{"n_layer": 14, "n_experts": 32, "activation": "swiglu", "moe_layers": [1, 2, 3, 4, 5, 6, 7, 8, 9, 10, 11, 12, 13], "routed_scale": 12.3, "router_z_loss": 0.001, "vocab_size": 32000, "norm_eps": 1e-05, "lr": 0.00264, "beta2": 0.99, "batch_tokens": 65536, "train_tokens": 391500000, "dataset": "wikipedia_en"}
Below are experts of layer 10 (counted from 0) of a mixture-of-experts language model. Rows are named router (the router's row for the expert) and show model dimensions 80-159. Each number is 128 + 24 x the weight over its row's rms, rounded and kept within 0 to 255.
After each expert's rows: a language model's description of what the expert responds to. This comes from a sample of Wikipedia text that the model never trained on.

# expert 27
router [ 99 105 104 109 103 155 149 112 149 110 156 137 105 100 128  89 158 121 109 113 115 173 106  78 162 133 158  88 166 132 154 112 120 117 138 147 157 122 151  95 125 142 137 150 116  91 138 142 140 143 104  97 124 152 138 136 118 160 106 130 160  94 121 161 132 147 128 161 142 137 151 158 108 172 118  93 105 122 139 150]
It responds to: Nature description words

# expert 12
router [ 97  84  97 105 112 155 162 113 138 101 167 154 122  84 131  99 163 125 119 113 113 165 104  88 152 133 136 104 144 133 160 109 125 114 155 162 167 108 139 104 126 146 144 140 132  85 126 134 140 153 110  98 144 145 139 142  96 155  94 138 155  88 104 147 120 134 124 160 147 146 155 153 102 177 121  93  96 103 140 163]
It responds to: Table cells and symbols

# expert 13
router [ 84 103 103 110  98 140 149 101 126 110 161 127 113  99 133  98 163 126 114 138 108 153 102 106 163 138 151 108 165 122 160 105 129 139 150 155 166 110 171 109 149 152 137 140 115 101 121 143 144 158 104 119 156 149 136 134  88 150 103 128 162 131  95 149  99 167 122 157 125 147 180 170 127 177 133  91 104 111 154 147]
It responds to: Sports competition narrative

# expert 29
router [123 115 111 102  73 141 150 119 143 152 130 169 159  91 139 109 124 150 108 126 150 136 136  79 163 140 150  79 197 168 130 117 122 123 115 152 168 124 143  81 131 107 146 163 116 115 123 134 171 166 100 141 122 146 161 110 110 147  88 126 145 110 150 139 138 110 152 177 152 131 145 106 153 147 145 132 108 127 142 136]
It responds to: Numeric values

# expert 24
router [ 90  89  93 105 102 153 155 118 136 105 153 140 107  97 136 108 149 138 113 134  90 160  99  84 158 149 158  97 150 144 160 110 116 132 170 155 170 118 127 104 136 127 132 159 112  95 120 139 145 145 107  71 131 146 136 126  96 166  98 126 165 120 116 150 119 159 123 159 143 137 157 172 107 172 123  90  99 108 151 159]
It responds to: Personal names in lists

# expert 21
router [128 144 111  98 103 125 146  85 147 140 133 127 116 122 138  87 161 114 115 124 111 123 131 129 135 183 150 116 151  88 169  98 100 160 154 172 130 118 124  93 106 174 146 119 125  88 129 174 137 143 101 136 155 163 157 109  85 141  91 130 125 149 154 128 102 164 132 139 139 144 155 168 124 117 142 115  73 148 165 171]
It responds to: By and other prepositions

# expert 1
router [ 79 138 120 131 118 150 167 128 143 101 155 105 121  77 129 100 140 185 113 157 108 111 107  85 173 140 124 137 179 102 136  82 111 109 150 131 165 120 143 131 132 125  99 144 119 102 126 127 140 137 110 105 138 138  96 141 122 159  55 110 156 147  93 139  95 142 145 164 158 149 120 135 114 124 175  70 102 138 145 161]
It responds to: Ordinal numbers

# expert 25
router [ 75 107 120 133  87 136 137 144 175 102 140 120 131 103 129 104 174 129 120 121  97 151 107 112 178 162 162 125 147 141 179 145 118 113 165 148 167 126 126 122 144 156 130 148 116 110 152 142 122 147 114  98 165 114 141 155 117 165 115 139 168  99 135 133  87 140 114 154 158 138 143 173 135 124 142 127  94 111 131 140]
It responds to: Document and object nouns

# expert 20
router [106  94  93 106 109 155 155 119 136 109 160 125 113  93 162  93 147 134 106 134 123 153 110  90 141 143 147  85 162 125 149 118 108 115 145 162 164 114 149 100 133 128 146 152 131  91 126 139 140 143  88  63 147 156 146 126  96 170  92 140 155  96 114 149 140 137 121 148 149 150 140 162 125 187 113  92 103 100 121 151]
It responds to: Table and list breaks

# expert 23
router [133 118 104 121  89 133 152  74 177 119 149 137 128 109 116 125 168 128 115 173 121 158 106 106 155 131 141 109 122 125 164 149 116  93 144 169 133 107 129 114 111  81 127 181 144 101 123 157 130 163  99 158 141 150 120 124 110 141  91 139 165 113 140 156 120 118 126 143 134 109 120 140 124 160 115 102 118 125 144 147]
It responds to: Series and volume words

# expert 28
router [ 87  79  95 105  95 156 156 126 140 105 159 144 115  93 129  98 157 121 100 124 101 173 115 106 172 135 147  94 157 143 150  98 117 122 158 157 156 108 142 101 141 145 154 165 121  90 129 135 155 135 109 101 143 152 145 147  78 155  98 134 158 110  90 140 125 139 133 151 133 122 148 156 108 175 126  83  98 124 141 154]
It responds to: Military terms and names

# expert 31
router [ 89  91 104 100 103 158 154 127 137 108 165 146 114  99 152 105 152 149 106 120 105 163 106  80 148 132 157  96 158 140 155 105 125 138 141 153 161 109 139 104 144 133 147 150 125  93 128 147 145 159 108  95 148 154 152 148 102 169  94 127 155 104 129 134 126 144 115 157 147 130 148 151  96 178 108  91  91 115 147 155]
It responds to: Table cell values

# expert 7
router [ 98 115 110  94 143 152 156 118 150  98 157 182 126  79 117 124 181 130  92 130 136 154  58 134 138 154 139  68 134 155 143 100 117 159 153 157 152  87 133 127 111 143 142 102 141 120 126 157 153 140 143 108 141 158 149 100  85 160  74 110 147 127 143 135 106 164 103 192 117 142 138 136 146 166 128 104 102 125 130 153]
It responds to: Institution and place names

# expert 6
router [ 86  79  92 107 100 149 150 107 152 102 161 143 111  92 129  99 158 144 112 128  95 168 102  95 147 143 158  99 153 159 143 115 123 119 152 153 166 111 149 102 129 134 129 153 126  85 131 136 137 140  98  92 141 160 143 142 105 162  99 120 165  97 122 141 125 149 125 160 148 141 157 154 113 173 116  91  96 116 142 159]
It responds to: Dates and sentence connectors

# expert 10
router [121 104 119  75  77 142 150 133 154 109 161 163 130 114 111 110 212 140 112 120 133 105  92 127 137 130 144  84 161 160 127 126 130 124 142 131 157 108 172 100 117 127 126 126 128 119 141 169 136 137 113 147 154 166 142 116  86 158  95 138 157 113 166 144 107 144 155 224 145 190 135 131 141 122 137  99  93 110 162 152]
It responds to: Geographic location phrases

# expert 26
router [ 99 111 117 125 108 131 135 127 170 103 131 150  88 113 112 108 178 104 105 105 109 149 136 104 137 160 161 114 111 136 139 119 108 101 149 134 118 115 161  94 120 166 106 113  71 121 116 167 112 153 112 128 152 178 132 163 131 152 107 128 158 126 127 120 103 132 146 177 162 178 139 108 164 138 147  82 103  94 181 169]
It responds to: Table header labels

# expert 19
router [ 93  92  97  93 100 134 152 117 134 113 160 141 135  99 144  96 157 137 103 117 101 164 101  71 160 141 147  96 145 130 162 111 122 118 148 152 166 109 148 102 168 143 132 160 117  93 137 137 153 143 119 100 132 159 150 132  86 156  99 116 157  87 121 146 129 140 135 155 146 144 139 164 117 177 118  93  96 119 145 151]
It responds to: Clause-final punctuation

# expert 2
router [118 116  81  97  95 141 174 144 118 104 143 142 111 104 127 113 123 142  79 110 114 149  65  57 140 141 147 101 111 130 135 140 143 141 120 151 145  89 117  56 124 127 144 124 126 118 131 155 144 124  88 111 107 129 167 119 117 151 101 126 164 124 101 112 125 186 120 178 130 147 159 128 147 114 137  98 108 107 159 140]
It responds to: Table cell separators

# expert 3
router [ 97  96 100  93 115 161 153 105 133 107 157 143 120  99 130  86 157 149 119 116 114 169 113  89 162 139 151 100 148 139 165 116 127 123 148 164 154 105 134 100 140 137 136 147 123  95 138 137 157 152 102  93 143 160 132 148  88 159  86 127 163  88 122 150 133 140 126 159 136 136 148 162 108 177 127  91  99 102 141 152]
It responds to: List and table fillers

# expert 5
router [135 133 105 101 129 153 154 140 133  98 118 136 120 131 143 139 151 125 102 130 115 135 116 118 157 124 161  74 149 100 105 141  80 133 141 171 125  84 160 120 159 129 118 164 133  79 118 132 147 127 128 101 151 105 138 118 106 143  80 155 154  93 114 151 121 134 139 148 109 148 156 129 150 143 130 129  76 103 156 188]
It responds to: Name-initial word pieces

# expert 30
router [108  95  99 106 106 161 165  90 150 117 152 143 136  96 140  97 160 141 108  98 111 168 103  86 163 140 149  98 142 139 175 107 123 115 148 161 164 119 143  91 152 135 142 145 134  87 147 135 139 161 120 111 137 155 140 135  94 170  97 135 154 118 113 133 131 137 134 165 135 143 163 158 118 173 129  92  91 129 133 159]
It responds to: Verbs and band-name pieces

# expert 15
router [ 97  98  96  95 102 147 149  90 143 106 164 130 136  90 131 101 155 119 115 118  99 179 120  89 158 141 151  83 150 142 157 104 120 123 129 155 163 118 137 110 147 148 145 149 132  90 140 131 159 141 105  90 121 149 146 133  82 149 103 148 169 122 136 123 123 142 132 157 127 150 144 151 119 172 123  93  85 135 138 153]
It responds to: Germanic and Slavic name pieces

# expert 8
router [ 90 116 135 117 128 172 145 134 130  89 157 151 151 101 133  96 128 122 113 119 104 158  96  83 142 169 184 112 170 158 168 105 131 120 153 125 139 111 153  80 145 120 129 161  93  81 136 131 129 134 104 107 116 150 124 112 115 187 117 133 151 100 125 124 100 141 157 166 128 152 137 141 136 161 126 100 104 133 151 162]
It responds to: Social-domain adjectives

# expert 9
router [ 91 108 105  97  98 151 151 116 143  96 161 138 132  89 147  98 168 125 111 125 114 161 109  84 155 138 146  94 171 140 154 101 125 120 163 149 164 113 137  99 149 119 137 135 120  92 133 142 138 142 104  98 133 158 135 163  90 163  91 138 159  96 121 148 100 141 139 158 142 135 152 156 105 161 113  94 100 119 146 155]
It responds to: Profession nouns, credit labels

# expert 4
router [148 131 106 102  91 125 144 136 137  96 192 150 118 114  93 104 118 146 131 128 102 146 119 128 168 171 177 115 124 123 136 106 122 117 114 188 149  63 172 103 105 133 158 160 118  76 147 143 152 138 127 113 159 149 153 136 124 141 112 141 141 114 117 141 130 135 142 166 128 144 143 165 140 176 144  76  87 138 153 144]
It responds to: Infinitive and modal verbs

# expert 0
router [146 140 107 146 119 116 164 124 115 104 136 155 134 113 130 112 114 128  97 155 109 164  98  64 151 154 152 101 149 130 153 114 141 122 134 162 165 112 144 134 147 105 112 170 119  91 152 158 178 121 112 122 106 180 121 108 133 156 120 124 168 125 123 165 102 149 143 139 157 163 130 117 115 143 114 125  98 116 115 186]
It responds to: Short capitalized word-starts

# expert 18
router [ 96  98  83  98 104 154 158 101 136 108 161 135 126  98 151 100 154 138 115 128  98 147 105  83 149 136 154  98 147 139 151  98 104  96 152 148 167 101 137  92 137 132 134 149 128  89 129 129 149 150 116  94 130 156 142 139  97 167 105 124 156  90  97 159 128 140 126 159 136 133 150 155 116 175 116  87  88 115 157 157]
It responds to: Line ends and contrast words

# expert 17
router [ 93  99  99 112 104 149 140 114 159 102 155 150 119  89 145  96 168 126 123 130 113 153 118  94 160 141 150 103 152 135 145 106 133 131 157 146 156 113 129 105 149 144 132 161 125  85 126 140 165 142 105  73 151 155 131 136  89 167 103 126 147  90 101 143 138 140 129 155 140 139 162 160 113 178 125  94  88 118 149 147]
It responds to: Development and production verbs

# expert 11
router [125 122  97 128  94 157 174 104 121 118 156 146 161 104 111 111 145 160 106 150 103 112 109 109 128 134 166 107 134 173 142 139 110 140 140 178 154 140 156 122 135 143 136 133 110 113 108 159 120 135 132 108 128 135 145 166 110 137 133 138 142 129 148  93 107 125 124 170 109 160 180 151 109 136 139 142 111 124 166 159]
It responds to: Birth and death dates

# expert 22
router [132 126 111 130 118 122 127 133 143 112 153 110 106  67 142 115 131 142 111 130 115 140 131  92 131 162 160 114 110 144 145  92 132 152 158 198 122 132 136 113 140 121 100 148 105 111 128 128 169 126 119 115 134 172 136 125 113 118  68 136 137 145 150 145 158 119  97 172 145 142 107 161 115 146 174 109  82  88 151 210]
It responds to: Line and quote openers

# expert 16
router [120 104  71  71 107 111 168 105 113 128 151 134 161  73 147 123 115 111 137 155  91 129 130 125 163 103 152 109 141 159 130 162 106 124 127 144 145 110 146 116 111 140 121 117 116 107 128 121 112 153 104 115 125 156 156 137 121 176 101 129 153 106 135 143 101 144 129 203 133 137 122 139 110 131 113  98  78 117 125 171]
It responds to: Heading and table markup

# expert 14
router [146 118  97 118 103 148 166 125 153 114 179 154 146 130 118  82 160 145 124 128 110 134 113 115 146 145 115 102 125 119 134 129 110 144 116 147 165 116 157 117 129 129 115 146 137 122 135 133 157 130 104 126 161 156  97 151 108 141  80 146 155 129 120 117 132 151 114 127 125 129 105 146  97 151 158  91  69 121 162 143]
It responds to: Role-assigning as